{"n_layer": 11, "d_model": 448, "n_experts": 64, "experts_per_token": 4, "d_expert": 64, "d_shared_expert": 0, "activation": "geglu", "moe_layers": [3, 4, 5, 6, 7, 8, 9, 10], "router_score": "sigmoid", "normalize_top_k": true, "routed_scale": 1.0, "balance_loss": 0.0011, "balance_bias": true, "router_cosine_scale": 14.0, "init_std_router": 0.0235, "lr_router": 0.00102, "vocab_size": 16384, "norm": "rmsnorm", "norm_eps": 1e-05, "tie_embeddings": false, "optimizer": "adam_hyperball", "lr": 0.00528, "beta1": 0.9, "grad_clip": 0.5, "batch_tokens": 65536, "seq_len": 1024, "train_tokens": 406000000, "steps": 6196, "dataset": "wikipedia_en"}
Below are experts of layer 3 (counted from 0) of a mixture-of-experts language model. Rows are named router (the router's row for the expert) and show model dimensions 320-351. Each number is 128 + 24 x the weight over its row's rms, rounded and kept within 0 to 255. Numbers have three digits each.
After each expert's rows: "comes after" lists some tokens at least twice as common just before its tokens as in all text. This comes from a sample of Wikipedia text that the model never trained on. Tokens count by the router's weight.

# expert 62
router:148131126083127125125137122145153141154135107123084153079134149136166158126106128130107126121139
comes after: " the", " The", "The", " his", "'s", " her"

# expert 41
router:113119116113128120106116130128135152148130153090127105110149111109147137096115154108106110098093
comes after: "|", " in", "\n", ":", " In", "In"

# expert 26
router:114151129099106115135109104133168108151099159110123129078173110089139117119140150149126151126107
comes after: " of", " in", " to", " as", " at", " with"

# expert 3
router:123150126119146128100106148125165144120109107131133126110122133126117120143141152174113133139079
comes after: " ", " a", " (", " is", " was", ":"

# expert 43
router:112139092122081118106128130123148133135114138138115117091168144098125157144161175125137108073119
comes after: " of", " in", " to", " for", " with", " on"

# expert 30
router:137085155145129131151158113097158078136119141151139115127124105099143166130151150174076111134092
comes after: "–", "19", "18", " a", "20", "17"

# expert 31
router:135121111122124158122147148138152165159117164144107092083128092098173118131140145113129109114135
comes after: "20", "19", " in", "18", " km", " on"

# expert 21
router:137136130135100113128143113143143076131151136137131136124143141181152116110161147176101145136109
comes after: " ", ".", "19", "20", ":", "18"

# expert 10
router:162120142129104156090143114134146109134123132162130083099155048108122093120107160156139129137084
comes after: " |", ";", " in", "|", " and", ":"

# expert 29
router:129134114142156096129109107145154078128151094138122114100092132144104117125137089144123145102136
comes after: " the", " of", " The", "The", " is", " =\n\n"

# expert 36
router:084112135122125129094118138165158082157110130138113163094106136101137097140121116150100136095119
comes after: ".", ",", "-", " \"", " is", " ("

# expert 1
router:140129144099132123106133119144180123125164129121139158102161160124153118159144176114120134119132
comes after: "\n", ")\n", ".\n\n", "\n\n", "-", "==\n"

# expert 49
router:122114140047116127127144133119144109141148141140124124099152146084119109150143129122101087116115
comes after: " ", " in", "20", " (", "19", "–"

# expert 9
router:113119124124132108138142133125132095176121141136122123154111112130132149057138111137150145091134
comes after: " |\n", "-", "\n", "==", ")\n", ".\n"

# expert 18
router:121098152130156119116132095110157111124126127132130123132064125107097153126153119123140130106172
comes after: "|", " of", "–", " in", "-", " on"

# expert 45
router:148123120125148165111124104148154125143151153122095128160145124104120158115117170121104122082087
comes after: " (", " \"", " |", "|", ":", " by"

# expert 40
router:131127107089090121122149106157132126155098179131134143097133096116112151173126134133095123124094
comes after: " ", " |", "19", " was", " to", "18"

# expert 15
router:126110120084159137156125141128132170072115145126130107110081114116143132131151185141148103144110
comes after: " ", ".\n\n", " —", "\"", ")", " JPL"

# expert 25
router:124114135130129085120112133125147105129138168161134163069108124111100127097116127123125081092101
comes after: " |", " |\n", ";", "1", "0", "2"

# expert 35
router:145110118088173100113166139115130103146110141125132095106114146095162126142152145153097135123075
comes after: " |\n", "0", "1", "2", "3", "4"

# expert 56
router:143139129122135107125091101142112099106113119135098131119120109101099142165095140138092109133128
comes after: " |", " (", " \"", "-", ":", "|"

# expert 4
router:124124131086100162098135120172129135143146150108112144099078116100132146116139115108100137098131
comes after: " ", "\n", " him", " by", " her", " on"

# expert 53
router:134129143095124136123142136136130125119091127090122114117117136158154087108107124110125156078130
comes after: " the", " The", "The", " his", ";", "'s"

# expert 48
router:163073123138129118084128108184133107142171094097092117097134121165155150103125175145152108139118
comes after: " (", " \"", ".\n\n", "\n\n", "-", "=="

# expert 27
router:125119113099105139136143149149085118168142151115160133113138141108076135135129161124088134115128
comes after: " ", " (", " was", " to", " In", "In"